Weights of a small mixture-of-experts language model, trained from scratch on English Wikipedia: 52.1M parameters, 343M tokens.
Below are experts of layer 6 (counted from 0) of a mixture-of-experts language model. Rows are named router (the router's row for the expert), gate (a neuron's input weights, with its number), up (a neuron's input weights, with its number) and show model dimensions 48-95. Each number is 128 + 24 x the weight over its row's rms, rounded and kept within 0 to 255. Numbers have three digits each.
After each expert's rows: "mostly gets" lists some tokens that are sent to it at least half of the time. This comes from a sample of Wikipedia text that the model never trained on.

# expert 4
router:168118119128086123137129151124138163134117119090119123118205135182130121164087130158124099098154088169114151106125130140144152107111071108067139
gate0:156119155102121141143135113114113122145095131127140118091116159120123136107149129105110102128081107090157093122149088159126127142182136162120152
up0:131069137129098132154122099103112124139119145095131094103116167152155137136152135135086096116105093132141126126153091158122150118157113157132113
gate1:082112105111142135148096118101121127145141173056156091110160128129110125121122088150132137052135118125109120085123134125094125176173119118108120
up1:127165133088094137106155106125109119172134153106171131120094150149164155161162128148157123051114127166157121157118163106140125123130137082128112
gate2:112137134139131142105115132114135164139136115138201163089103160114195123116132128099129115162116116100139091162092139129181160143128079114120130
up2:098148120144146163129136143115139153130145161118149147124130139128143142152110083153123126129145115132141116147126151152185089111143133112135133
gate3:145151145184149101118108171147123123130137122129121087130100140098120099133151128109144123123176181118114130114138130086102120126159133143140145
up3:138099139143134126101088102090119108074106163136148154106136135113107123113112145146105183116146114153121132132077087125156158110091125094122128
gate4:160134136155140162116147080112161147092139143129148130129096157113124095154108100071138151110137118127147168133164159130109172114127151138135127
up4:108152095095145113139114158119099141136146140098116131128172092160155180127161140131133089146124163121128127107138115127127114132136097103144149
gate5:125134128122124129114137107129116090145105155120147147092138087157121100165127127144107122101146123105164133111164088076117148109144102142123146
up5:114114140113130119126098133116139120145116154079142162112151105156153126171146120142156110092143139089176113134136039119090140092158124117100143
gate6:101112139176148094116120137110138136143118119134144123150143124173131092159128120127093098102101125147174153118166146106118173136091111132162125
up6:123126108135139171152103115132103105097121093144124125126124173121128173097137149124126148167145148074081105136119148105120120136101149126130093
gate7:147128127114078123144114140088125160167097137168134114128106095136116126175145127080134123124148198105095135149130204163119143133059149109099104
up7:110128146119153118108132123160126140093138123125124118192148129137161124130153131111051162121104155095175120110129130148147123087103135128161154
gate8:128118120121122164149144116159136091107118096121074112128091142130143135116094131112117133097109131158158108161132149112101108149126125098138148
up8:120132127139118129111104133126130125136126113144139145131164167124131148104133161121123153111149171133095123131120105121132150108124096049121109
gate9:142117164159099146053140137107148177129140131122139097111142173143128160148145157179115105128127112136127106080138141125144117153132166102119124
up9:126156125098112167125109138193101075164145123122089134149097141121094114123130115138109132126134113153082147114132101135136120121141141103120105
gate10:135119189127103143088118062146157128134138119130147123110199138175083102104137131144121113150097153108134136167109126068144107135105149107098143
up10:194147130140158129129149128148142112121110142093171154161144124091119127118130123105112113141095157054135116153147122171158094138142141156140117
gate11:115167130147125162110135131092099151120144111117089143064133111119137136130134136098143117165139140136124153161144185125113111082127142117083122
up11:091075118133106118162126148164158135121113148118117146131164139139121143106122133144170168122079150110166110113158130116098139101103171103109096
gate12:150112093158119106132136173102175106163137075107161122130153163105128136088128147165130160092119124134142141162126156081145154146169153191102143
up12:115125161111154163143125093166119138108142152175121126125130124136137104156149099103145123128131111096118131073124144163101115084100102089140129
gate13:164124091167127129125132143130090098155098129142095095112132124127112149116129148147111097134108184125150129109115135144124163147111147118111108
up13:132147171123084107119162090147146155094168197127148139098106106133138124146133097134162156115152084140088088151126088134152148122140148148145165
gate14:178137118079166123159098106121163150137129092141093122114150107112118120094148111083127106116134130101148150114135171099157113119125070126126140
up14:137146155096165145116133106145122157116132107127137144144114075137142074094133101153118151077122144163151120137161148117137107142103180104131144
mostly gets: " |", "):", " Born", ":", " Genus", "hylum"

# expert 2
router:126141106150123106112120150142145153161123102090126118122138155131154149142131116140128144104159064148070158122167149092104130143085097093145172
gate0:133105123111094122166104110122065122126136122179113160122116098097158176148128106131098126133105155140153147132097165162104145162127135110120121
up0:161124111106108121165095101144076131130129087145107146141113094111120140140129124119139136099105113125151114104137150100126079129097116137132122
gate1:151120150153117134123152152128157137144101155135136099129124143131166122166155128163104120129147143134100126148125109122142117142143091112110132
up1:130169154122140098136144121134143084107166098132143147110104078141128107179147062167171100124140112103177131104120154094111136128110101202178104
gate2:114136146111126076071125142126115131127097132108142128117142110148097117104164120101128115154118107137103118094144126105101132138184133089108123
up2:138118115141127148147134149134116146085134121120114062151086120162129155101140144080113112159124150161120147130111086139152114133096126168126112
gate3:207141117138163097140102126087147157169141129119120141127153160082151131101096120146136069122081129127143149114121160073117147136142122103137137
up3:151111163124144088122138155147123117153149151132152099103153112126126105090146157146149103127139118108151123100134153107164123140112140132123122
gate4:088123124089154133154126163128142145121171135118135113137136102144159109104148130124052186114143205104099107091144154106136115152105169137168098
up4:121149104175152115147096171087129126118108156143150115078123125150118125156122116143133072135082116161127100131090142160111054147149122093105131
gate5:118154112100155105132159139142204065149155134118128133094131119145151131139107094101117156123099111099127145136141129092123119157092102101143137
up5:159119111121146110111196150125187108175115117125157109118104112119128117155132140117147115136091114099138117100133136111125133158107096085123121
gate6:162103113152100115116144146150157170092130151133138176117135103120146094153096145186151135123166151101131142140098123146086100132147130138180146
up6:087159134184156126109082123102123148153111142131103118160107129129188147125113116136096136128099116151114125117159127107170104152113100146136094
gate7:114108105107118117166141122106077118174124139136087143118075164156137108168062143155099127093129106105169101091129094134120097131121113085123104
up7:124151116157168116141147109173143120088104065120107103134124120115101205155147103133111103109156108123103099116139132174099152111165169127175102
gate8:161098140127109140116118140140091132121124126127113146130136110133192122158103134143132088143150140121154144096096163120127167132138136113130143
up8:125107156096130136113113119097152123160199155100153104127140100133145108149097139152128105096129093166143119136109097133153160101143131107113103
gate9:092138129104178143139127097124161141097120149082102108121114109173140153169136164097073153141115085146152115139116136099120192120166103083128117
up9:108170088088154145153123098149119138111135115100145127149150110142147167138155125121195145183120140111117116123080140128134113146152140167147128
gate10:122127115097181162138109129132110134076129117093096097115131169135120168083151119144152157114135124133129125123130101099125112159155135128118141
up10:123107089128177104177127095112114108101153123111121088167118160153131125127140085127192107113154140142130105101134156089154109126103141106120122
gate11:120150101137137149129134139127133130123137104113129120137153124080140125123157135104148157145112104157126122136123081165125121131125123128155113
up11:103145138155127169137105078134121104139079141120095114136089121099125137121130133109183150097162104136130123132122131110137119146148135105136178
gate12:123138143095147117187085126080101107154096105080108137140174125134106141188154164137121144126156117150120132128141093140119072099097102089138142
up12:114113167094118127165113139082131134128113108106121134126162105132106143147137137175127133135144129147108175142105118122098129061133081129155123
gate13:114118124127095130153201159122122163159109141117114160103123113124147161136151125146142132124119124153116121150183137157116130126160101124094140
up13:126121123136156079128078120144101157100090164133119134146127108130135132137139109155156144069095127095127135170131113122167116122098108143122161
gate14:133128117122124081101123132099135127121177191098167122078104115108128135109121107176115148131116119103088120124107115129164129118111098154155118
up14:133159142075155135178176133130117080121094096148143093148139119114101118096078141127141122160141139110147119120133147112177124131098160157144142
mostly gets: " won", " film", " football", " play", " a", " worked"

# expert 3
router:111119094136141128098141142127137122124120140110156135121143111105122121123115128136144109116120139124116179157164124113137125156074096105153204
gate0:102073107164131122114125118146144149134157110077119122113128131133122149136139116133100135083098131142149134190118165146157115133142133115114099
up0:098122102156128119125147063108143145101143115101091142122151080126120146097121108112090153132091167136129141173101150170156144166096121152143105
gate1:119168110092114110108138161109128121164154140141100118136091074113178119124126093144151154097151142161145091104162116132169120114170166152140117
up1:163179140127118114095096127123117157144103123149083127113070086132114137139116116103145143068150117170149123103172152083142138088172173133135093
gate2:109134124082149100111139076117139128119155136146161125164111143102113139146115163073146111122118103143161128138122159144125095140131130157106164
up2:124120089120091149115089126156097101104127097118114160121138088147135135134140148196102178127170115090101121112155103129125151160133103118130106
gate3:131102128108112125158107166097113130121115138135131122137114161115115089103088130134065144158069139119139119112141144159128131123096138135122151
up3:109107156102146122193118102130126130123136116144080097124133136110143132124086177143110112132087118087169111164149121125122115110135134154092153
gate4:146179115140133121096144111110107144132158107145084117094191159192125116106120146145121121111149136127207116131127133118106063092141133164116105
up4:114098157097147145147145062127086160158113120108161106157127109107124117159128111093151170118138127174099132120124138126124170120119162109105179
gate5:112117146121118119119149134145145142103110118128150133145155161122101182142145133158119140113152117121128111129133128126151109157094106135139108
up5:111145102098149098141083136159130174110100139130117117081155114152069147107154075114116150103136139107116137123109153151129151119116141110146120
gate6:123097097123133165103117109079116108123138119111162150152111138165134170127139135124151141152108088132121138114140133139100143151083135086135097
up6:150142098096133124117139143143147145139140117100113120113117123193130085106133145116147119128122124119125119094143154103154163159160103122147121
gate7:136153096116169176115129070160144142174100118140088167138119119106128126170138132121083106104133089101158119098136159143102124130116141127105128
up7:127148117120123104102133160121100163143117142121117110151185144134116117132153140121153127145118095138099136117152124133203150169126102114107171
gate8:153138150163117126168135132162084154141109145157152132104097110106142139106121119138130134121079144141141153109148101092136115114132118131148099
up8:110144133162133134131144195154152127099156172141102123152092128103126098109113137189119113152162141129106141143130128113152115144086143174176116
gate9:144072116147114126114098135117130113134170119159129101126125120090121151100119120178115104145121121121129102093119099139124099103103129099134154
up9:104081135155115168160122130125136139103110147137139129134088128153115124122165090120136153102152108114129153165085103131108130129140173168113121
gate10:130159179105145157144098097121106158087165113119135162111125125114133138137138095139161127145122109171134154135142124135126176115088116115131131
up10:135139116149138158184118106108094179101119061142111122138150124116164146116145123150146150156127113142140133143155148122112145091132158102084141
gate11:126120131128102154092118120095146161132155155098151151112131100125147152092100169137108153149091105104114125118168121095134136114110134129109161
up11:102118133176146101119151134142129151135125131128118163107159139168120117142125126062115121097171068136167128110169113112136135131141153153143122
gate12:139114128101129116115132141129127119119155144164118132115134169143152147171119117140132104118159133144134127155167176119138124166125116132185181
up12:124130146123138124161181149128147125136130100121126146064088120118161099125172093103146146098116159136157154124185089143140164122096157096105148
gate13:147097143157117097143156099133153153154127186122137124152108178127107156108125168137160113104116109112119174125123125143132124119136128121130146
up13:129137115150130138134107175127125131130172104159111132140132100104132097137141083130085147132162140085121095132135128121108113113136099116140150
gate14:151104127126148104072077077097137145192143109110157141123138122140100190099132182091134177105120128112101163112170109130143124118156107107134125
up14:167160132141137166145128135077128158123061131092115084078100100123079140163119129136120114149151113162122125113147121159149097149088131145108118
mostly gets: " \"", "==", "\n", "===", "/", " ("

# expert 5
router:137080129095079097120125130152137154162093127132121141114116118147117101142084110145146143119142113127094147153158123138177146143128106103113143
gate0:118100152146126169197125141129084134082121139136101145144136106158138111124079120142150143127121093141094152130103123127129155141124141131115175
up0:180135188189131166131133128138128156167122142125106084158090111126138117115130140124183123157113122121098144122091163168129147129102131157162162
gate1:129118115117155103119110130128093106159143179126096126138144122133154094131126151139144142128111097124110117156130133134108097144122103094139121
up1:109090141119158112145105161142157110095188138175110131088175104098108117103127112132105150108136154175078091060102157122140083142139088130130112
gate2:149151117153093149123137134120152144156137101130169127086138116132133140127137135130103142154135178138197111138134135140127145106162130108123112
up2:160176139137107105174157139082129126132138114127124079116112127109134155134143127104115138147157151144163086137107102132137143140161158135114078
gate3:117121121135137129121106107127110141151216131090116118124129150160127162102128098109132141130108110116132142103132123154112167131117136147155136
up3:146140111126122111118136150118167095142114112159138113119166153121100086127120129124125102132162126112068135141121129135102117088122147121096099
gate4:124088074183145132133154126144133114149141126126076148088138134085140093136145131126134150128115143076174161116139112143114121110091095151154108
up4:150105154113134108130104135103151154092127146140134101135111097077086153137148114115112134133167099188094115138101085169135145173104130124116107
gate5:126113172151124148131117119098144093109178083127140158101134157109096146104129131129159131170119133163049094165156110133100078165130134141117111
up5:142108138137142144162125124158121141082134127143110124157123111122123103119105169090110125111138098108127143105138112127117191116142166150131119
gate6:115100123100127132116107083137131137140152108127098113166100087085108125113117129164129112154102141135125160094154121153098144138103122104156133
up6:102090096087125131139136081155162118119136140143112128101142116139123105128129179144107171148133147113146143100123108109149125112125099138160142
gate7:134123121105115128110105138133133116135097129127124059137140119118106104132124157165105111127119146178108086137153110081142145163148098122081147
up7:108142108145106108093157163124153116144133103131120098079134097148125086110117141110141111089099151168121122158123128127165146159109136130129151
gate8:100153113145127131132166111109099141135132125081091142137152165181144107101124110139113148126136099133135132117139117133148134120133156115114138
up8:112123120126121166120145089130099116140131123121100123155152181183154120113144143147127150130120104124134099108123120159160146121116140125148102
gate9:153111112141080137125071146125087117103081126125153094124133130152147192111143219154130103126112144113101098128129149101106092116127136163117104
up9:181129154103108173126128133155109180097122106140154111126137139121145163143187146127163149138144133089096084128150155106134093120145122163136100
gate10:125127097138157106112159170161128190134128106116161135083167121127133120128112097119106137156141145100104172110124130103141134162101109094127088
up10:072119138130122099117149117082179081144154189127109113099093145131094167157078135156124128118174141150156135126090127133162142131127173091129144
gate11:171151111118124145126149172131086160076105152094113136159152129127143137124104101155187139161135122131103170100098136095074145180126157118138127
up11:132100079128125136143118103149114082111114129111108117099088126141089119141139138138113126143116085143159107122122137153120088094104103134163152
gate12:174135117098135111158104157135104126131166123134092091149118105122115132131096146106148178150101125164095128150154141124098106147143122104097130
up12:116136150171122124130139108134155090110112114146097105136081162111132083113119133159155094112116105150163123072137120112164142123143101155166117
gate13:147117120150139135173136147124142137131150128107127136120112078108139113125143107114159113166142119128106142144094106139121080163120088142105101
up13:159075116124122147182171158165130121145137148104119176109102080130127113131164103108160138116161106124184125153110104107106105148117104109101106
gate14:102154146135171128175132135126111168112104122117102113113067132119099133167119095154086142137122141120175093097176123121143135149121128106140114
up14:145146160147157144142167132106103126135110117120145114127074160132116071126133127151126132109102151129168097138115119128138079150115102091174126
mostly gets: " 0", "1", "3", " 3", " 8", " 34"

# expert 0
router:099092106109074102144125140106166161141076113162155122104131113141138094161139137122131121135156116117095186143121134107147115148104116110133161
gate0:123141125099102122127075161137166133153138149143148088114142131140112130110121107125153131147094124125117145106128100132111070147060166143123120
up0:119094093134146104120141100100122147116134148090103179160111159102146097152122160140147137110121146165136126150172140130172127148166142089108157
gate1:153089113150148110120117170097159091108122118148125079154128163181081143175073117186126140140132123147084111124155140124120145126127125160091143
up1:135103165129138152125132154115097142127110153145120140138147101072123097108147166071120090090119128134102088160120132113166120123095120121146134
gate2:121094121132102117128088135153165098121122149141151144098187125115097143143127088135060142121097125123096114152139134071129107153116142175107147
up2:149157090128096100141135113120180108141131133119137112148147152116126149151101119151091100146177127125124152130117126119104133103162114143135164
gate3:117177156146152128153111149087147135097129180138131114168156146125131118086127146086105181118119125137094103136096139156172113105156140132098125
up3:180128154145117138166116136121164149125130108121163132135128112116088110109114133137108138100154135108126111150137132117173126112137100119131124
gate4:123145120108130145134138110144116158135114096152143150105139147160091138084157117151153149090158123095076128132141141145100133135131126144106118
up4:143123145136122129151135133147134092150141140147124143103140077157131125140108113110128123162083190123157085134104122108147133169174118130075161
gate5:135140111116096149136105123088154125139098104117101113154139135157111112124111159133142156097135098129126144147086136132132088136099108110135115
up5:141154135114071097133128153096141137140124104152137121104165104112109129105157130173130159132111125091173132093132147123146107119088167131142124
gate6:140122118166125134146060126131089140162152151097152175149153085131130120128123108148124119133133119155106147122113125096102109159092118122125130
up6:130099156126140119146132135124173126121122119143101159130112130128132162122166133154086160157102087130127100128145146118139126098137130136133134
gate7:128113145167106160106133166089111107147139091128100099101097118102165110115143119148152172125119124166148144153133108117134099114160119092081132
up7:109094165127140135143054126148151126175159145133091116128130114126102106124126106145176157102145134142120118136118084129113145123115131151128152
gate8:149104111104119147121144090127133182163135139130125141049124131107181116124139197102132136144086146109121149103128141164102092157123172127151096
up8:112133124126112114137141182152154111153109113117127117156102116118131110096096068133112121141125086140164155140114152164129127147145075105127113
gate9:172141135144077140154151163156180120139142131095184136170124173147133109125126141105142101161141121136104101093129085131071116120126172129100120
up9:139172156144128126115141181108130094124109093120077100117113142146181138119139137115134142068141082112118137100108111175132110134136127143138119
gate10:098124115114143164142136123097140169102131168107114131116115121097148121170126103158140128116114147078116115125111117133110148130134158101110177
up10:120138133156111114124138085151124102118107100140116137137135145175139146091107143126111123116145105187145173106151128139138124131122083166151091
gate11:113140116121158156123133151107116093087136126161154173087115102142140139154118113137100125135144129128096127127117110150125107124107155163101095
up11:076104172084104099128153187128153148180099137126123106134166150136149152124126115063131112140122133118203152137098087139135133102101121117125146
gate12:087098093163135130133171131096099115130140111104092189141120091104123116160085160124129099138152111143111137121093074137119142119194146115133120
up12:139116132141127117149116091136140151141156136137108217106113151124143136162100123138134149140135145125074100147103141189110140127141149087119104
gate13:124137097126157133125149140121114124134158163144119135064135127143147108143161126140098084155148154108120156109107186087102101107092120112149121
up13:133106112117115095126130121078147141132099123118091107086150105107120087145157174126105095128150133111179149115116156100143098076114116102145137
gate14:135116102138136136145117183114103143166145105176146112121159140157167098156150122128135130080125083111117102111114123188126113121118129118132117
up14:110129117145139116133150177135130137138165112183147087140144122158142094170157134121142120145112075095096087115117140151132131126113114130106105
mostly gets: " Me", " El", " Pan", "See", " Ka", " Le"

# expert 1
router:111108158145102120140137137125159140129062118126138129117131136140111127131098114105145165124137127132118153169138165113145145116121085143131173
gate0:138135118116091111087097119153118130148102158141116133162132134143105124143129134099101177161133090137087140156102163113186119094087084131087150
up0:132149128084136156119171058179143106143081115137118149124125138153113110104119138112147149162118145131115144156112122177152144086126103134084152
gate1:123149105119111118132101135133124135121129183130106108105083120110149139144114125105108135132124162126131095115125127134097121095131105103121107
up1:094120075113143109170104145096148105122132148157103155150141121112110166137134134120124114130110122112139133148140118119161098134134121132134141
gate2:134140174137140138097138114145102106130131113078150098160117132150169149153100107140138156145138116117111105104149147103145136149117129113092135
up2:112153166112136080076131126127132151163142144111162131140086149110163152159149141146163126124101139104156094132092161119156097122080143136089128
gate3:110081156088114131102169093121110160145129141121130196127116089150139126116082156134118156129103096121148095108111116133145115101099104113138162
up3:142099145152117121095134123142105131164098164138149149081093089144117149110103106109135134099129137104131084139117157147156125105098122149141139
gate4:166080143133144153070073111085133124131122082158117105066096146152122105052117116160126151172125114155109122154129163094154148124090102103112137
up4:121092160135142101110141133106110143093119111158102138088132162094113147152111172158128131131163124114151154107125115100125141111131087110127116
gate5:122149113112129082114135123106151086128122082202128130140115125126109135156113131101099168119184152140166124147114157089153110115132169133153137
up5:132109114122139136132153153124104153140105126123126108147146104105135126103142149149163126195159110140065156119109085099118144121098124162148128
gate6:144157168173130101091108118114133124150141109157145147098133165110132132131137129147193137133114124144157138147094173162125094128151155133127161
up6:135145118124087117132117151103142122103114159116133142116150127098094145146124140148131133107096138121161131165152102149131124116071114150140115
gate7:079083133147136137143105135142107156166140129154112153134144151164109144153165174099139079105106128137110104108086078143115145137098100075128134
up7:125159135091122134127140147162131117131140121160135101089096125131139104088070083123157178137149148131194134152171141096117160077137148133131106
gate8:131118112123086087162153103121141076103146098115157106114123126158151127163163141170113093095142133114159109133146147108135126180088134132107114
up8:145159143115131137123147121113124119144085090150139106152127148134166141130103170114158109161153156150159141159060148125181145118111162123146116
gate9:129191148108105148120174128144110156109133153122136139092166106140112118134161131108102117131126165108116149147099112116151107172137109158106152
up9:111141151116140150171095146084129156135114106127113103132162077138148138133107120144129100153117147150164127129108123136149095163100133155104152
gate10:084129140074129132145144150145161107134158125188139122170119113119150104184168121112102134143168149107137149166098083141127106084138171101105126
up10:126155119098153115139125114128148116095153152083144158064096127128150143114105114142093109172105105140142134130119122134172151116134121101155149
gate11:129133122120132146145106156130114132120112162130160098135150143151144095149121139130111107128136103104075139170149103096148137144129102145162131
up11:146126114120153156139089133125119157100112123121139098147113109157127081127137161120120137129138161127126158120112150138134132093165105119129103
gate12:119124116108157134145149110158121162130089091173124097127094130125101093149128101118132152103116141141133123157143143101141153150119125127124140
up12:150157141136127165106093121157117159169190132108128124168166140094129151106086159140129148173132128092133120124112073186062125131140164143131118
gate13:129081081167145134109123133118119104145125128162101126137099097152157175100111137120108117160123162160103100136107129116158200170103087170114172
up13:157110122156151114128122132110143105129155118122134133106119133173136149122167155113101118144130159146132094072153142125156128170169110136154077
gate14:143135153162118101134186154132114103125091103158098130080109111103105107135131114138162142132132121139178153141102124145141118137133096127165163
up14:146133123092138144136124124077112135142128136081103145143109111099160123101128117102124100136063135121083099133107120108148159147156154139106137
mostly gets: " in", " during", "In", " around", " near", " In"

# expert 6
router:121111133096095165127146121100163142141118125138151114115128092122132115108141137155157124159125139165126151145118143117162113160103094085144172
gate0:116112091137133135148152183166161139121111137123148167128092138149144135101113130138145127136171093152092125082106119101115145156108100154155134
up0:128113139136164102169124146113133106149095138097091104113128126083105130111120073124169175177154106095118099126122115153130112132139164118135105
gate1:138133158142113116123133101108118135104094082142133110119163112145117147141149142120093089122137145137095142180126112153129098138164194128119119
up1:157131104107112158169181128117122116094106080137110137126112140104132126120168094102126141122155124125099135188069126114131109168166195159141108
gate2:134125092142121140108102118107180138105163125114167086119146101128173150110102092138177126108129126118092111120128114097147070170102142143135120
up2:101124107143111084116121173149124176100150097117106131129122150093115153198146121153119120160147156156074109129120139087109161129136127121122096
gate3:140098124143122097145103129124131114108143112119177116120141104165124095092150128141141119166117123139085075105085119090090169149135142145052160
up3:143112133162122104136110144126118109110147124128162118107136125160117106089161134135134133157121134143076083100086122088100172145126146147076165
gate4:120113166094142119116129147170110152146130177149151072183139117171165092113089124158167153100144111120091145141138153151105091155125167121119160
up4:101136111178130153121109142144143128184086110098129144104108130083123141117153168154159150144118099110146093120096143107129112079148124077131137
gate5:115134095098130091175130187125106131106110090162076109162095101155141118097133137154117117090159120134101160121127122140149052127103130171162128
up5:142148184113104141111149115114158156155166197100144142125150159117131118153123161136104148143105160118158098120123148152094138111120145125100094
gate6:134118131130135151135156115099142141152082167111144161095131160122094102116122149073134112160122112125164155147144144135117102117143123116157094
up6:094120138105133143108170124114164151129107159071104154103146178147136076138114169110168133164122105108181141146146137100103125116147106106167071
gate7:129124153122141130164142152093149160094107115124111134137156159145147120050152096141138125136114138157114130069160097129106102144150113120130143
up7:113112125118103138142123126122116149113134124121153117110112101127116146119116105143179137121110102072157140142137120153144141172144111117126118
gate8:147115131115102110161185119121139091165142121145110103109096091121135159163140133141108128153132081087127105114093162097156117123123159143119130
up8:173106128123110105138190138128140122125157118135134155108087137119106134144133157183103162138136098113144105127107183105145158115114113134158134
gate9:108142165105097132165129088124115103155154086125171128119137138122141154107108145175129127135151109136116183149144177135149125150121123090152131
up9:105164141112081123155135134141148102107125103138162138134135160070153128131103135147150171133137123115106155174150145159179132146111114113140112
gate10:146173112116139103116158142119157104134156136138120082123147127113165122095106141153135091120134117138094093121130093140132138130110095113155112
up10:138111115124173141123101122146131121164110122114175120169103126132110114118130201078121123135134149167082143109091103154177103099089119116140153
gate11:138160106133139120158148126108100121163139137136108077170113147130096106114151171132108105133150090143158143154113166171118087106110174124128098
up11:134146119145143137142109080138097110133146126134115081134146130119106105115096131138122106139148122111078138139119169100137130140171117156113126
gate12:116175126117135163120093137087157113145131106122143098130143083147168099096129136125131147109111140139135103146114160148105122120120120140085100
up12:101087124122140044120115181129085103157111166117113163132151170104133129172107129126092123161169112148162151123114119122156145106106127122135149
gate13:141103117135116129138141160169162121112162116154096154162128124126113192113182103123120125109100115125116112133118166127128114129122152152126143
up13:106107138165156120114121126105103128135118141156150093143084122155145081180095145152120127182113124179108125151083109179118124124118105111121147
gate14:122112145173161152140102125148104126079134087122117098132121115141141138109162148132118142100116168077075174142141114115105102113128172059143143
up14:130124118079096106143167113138136112144142155133158167161127131144114109150117142152111120130156087137150125095110141149158139146149096168122127
mostly gets: " which", " but", " where", ".\"", "\".", " However"

# expert 7
router:115083118105099143136163125101144153135105145115131166096103141131159119124092178112143122142127135139134136168150142107132122131141113087171161
gate0:099123131122112129144142138127137119127135117099113111095131107131145070152114170135117150118134091151106089138112105153124104105122110094137132
up0:116112120115140100148096177100122123100141119189111146158131121126142194146130123136162157153111155134148146132172108111125144162108153131128172
gate1:115101107081140095168154162132125164192165133122109144138117112148081127096097131148086140118107120129103101145136167087102134164105141149119117
up1:107091093102105113164148144095118134122128107140121140176137185146140122147096130119092154113120120106149124121136128112097147129180118133122142
gate2:150181098151164117150093085139157120096169117118123159116107191105146129150124109130109098147126133133079095097126113125148130155100136147112150
up2:114161109132149117130120148100143104172108128100138099142155116122139116093147143174135128121129140093129135136133139095145159099137123139117100
gate3:120119137104137113132093144093155110132127146152120170114116121160138167119092122149100118137163120112176131153105120122133148125134148126131168
up3:107147126106171130181082123095123117110109143129098138164127084093116166133144139127148170122136100106184120113131113174118117150121158138147153
gate4:171104175138165156129128136148108135091123093126106127125146111104095096128146141120107140129118116102154156174139141126159141116124102097120114
up4:100175114144112085107154128127102138093144125096173163127132136143150163088102092154120148119113159145096084124113143131129114090184129122126117
gate5:119174144114132137138108130131126117099160162123142145129170144160108155085158109153113145067136130113145143163153165123107122125121153109147138
up5:101141137118122138123125109146104116152157102097148135131129115124151113148160115132150105130112135103181107135146130131141114144147127109156166
gate6:130147176150102184146095140134083098119147141150085135120139092123104107170151133154141134129116098128046114156123138095138171138151132140150120
up6:124128134135122104112078163125137163149144106164124114131107091138148157134096148124163093103137164090017117127138114167123139169132134146118120
gate7:137116110104148157128174162088124165097129113132106111110149128070137128118137130140115115111166113168131129125168100146133150130139104154118115
up7:130105120093161153149162134044112166106134137119117098117148144136094105112111112117111111102146133096123142156160077158151129092141140125127111
gate8:127151120142149135132128143093149112133147096117162114149135119123144159196100099137129085123172134085110142153154098089174120149126136104146133
up8:162120111128119116096145132096125159114127120104127110102122154139131118141144151117132095116188122140143141137143140098111141129149124090116168
gate9:080116162133153142090160179121180136135099104163128118120150081114135157128163112115115096090100127122181090146107153163107135144156113096164094
up9:115139114106118123125169152149160143146102134136122114134120147121082165138155105121132131114100172160151095126178133132114107181089126106156094
gate10:086124146142131117101118110112114128163145171122148102078132167132118088110105103174187062144096153115147126128182137106117115116137105160149139
up10:120117123153121125159117135142169115159160156147138123133115144127119131106154138128148090107112142098098093136107142119143105119136113122162085
gate11:133124142099124163132148133126162098170101119125141140129155145153137106126135127127112118139142100148133116130124120175141121125123163133093135
up11:149128129056127140150147091136142106168114090107138173129153169121117115113165082142090111159113137106135130133117114127156131122121123144113089
gate12:121124131131138126125176155120158174158156136130154131098124090111122139150108138094114156118084075118179157116164165113125107130126123140171133
up12:151159116129108138117094120135146120137072107146132156145128152141141129062135149178163117170133155100095136099068128135115159096124141157142133
gate13:128100146096114134158141115118136113116101184115123165128191104158158158101122129117144152115087119079142160093081141160152122136135090146137148
up13:139135095161139124129141105129115132117160093127171105139081137107093120167120133163159137130154172189083103147142123147099106092148132115097137
gate14:138113136160116135151157164102128103120127131101120126157130130172142106140091101150106109101108123081156094153108095175130123099079152079114156
up14:122141092106127123109102101144101135144133109166144125116106132080144158118159140123122117143164157170099125110132180096154120163155093158155099
mostly gets: "wood", "ley", "ville", "son", " Charles", "ton"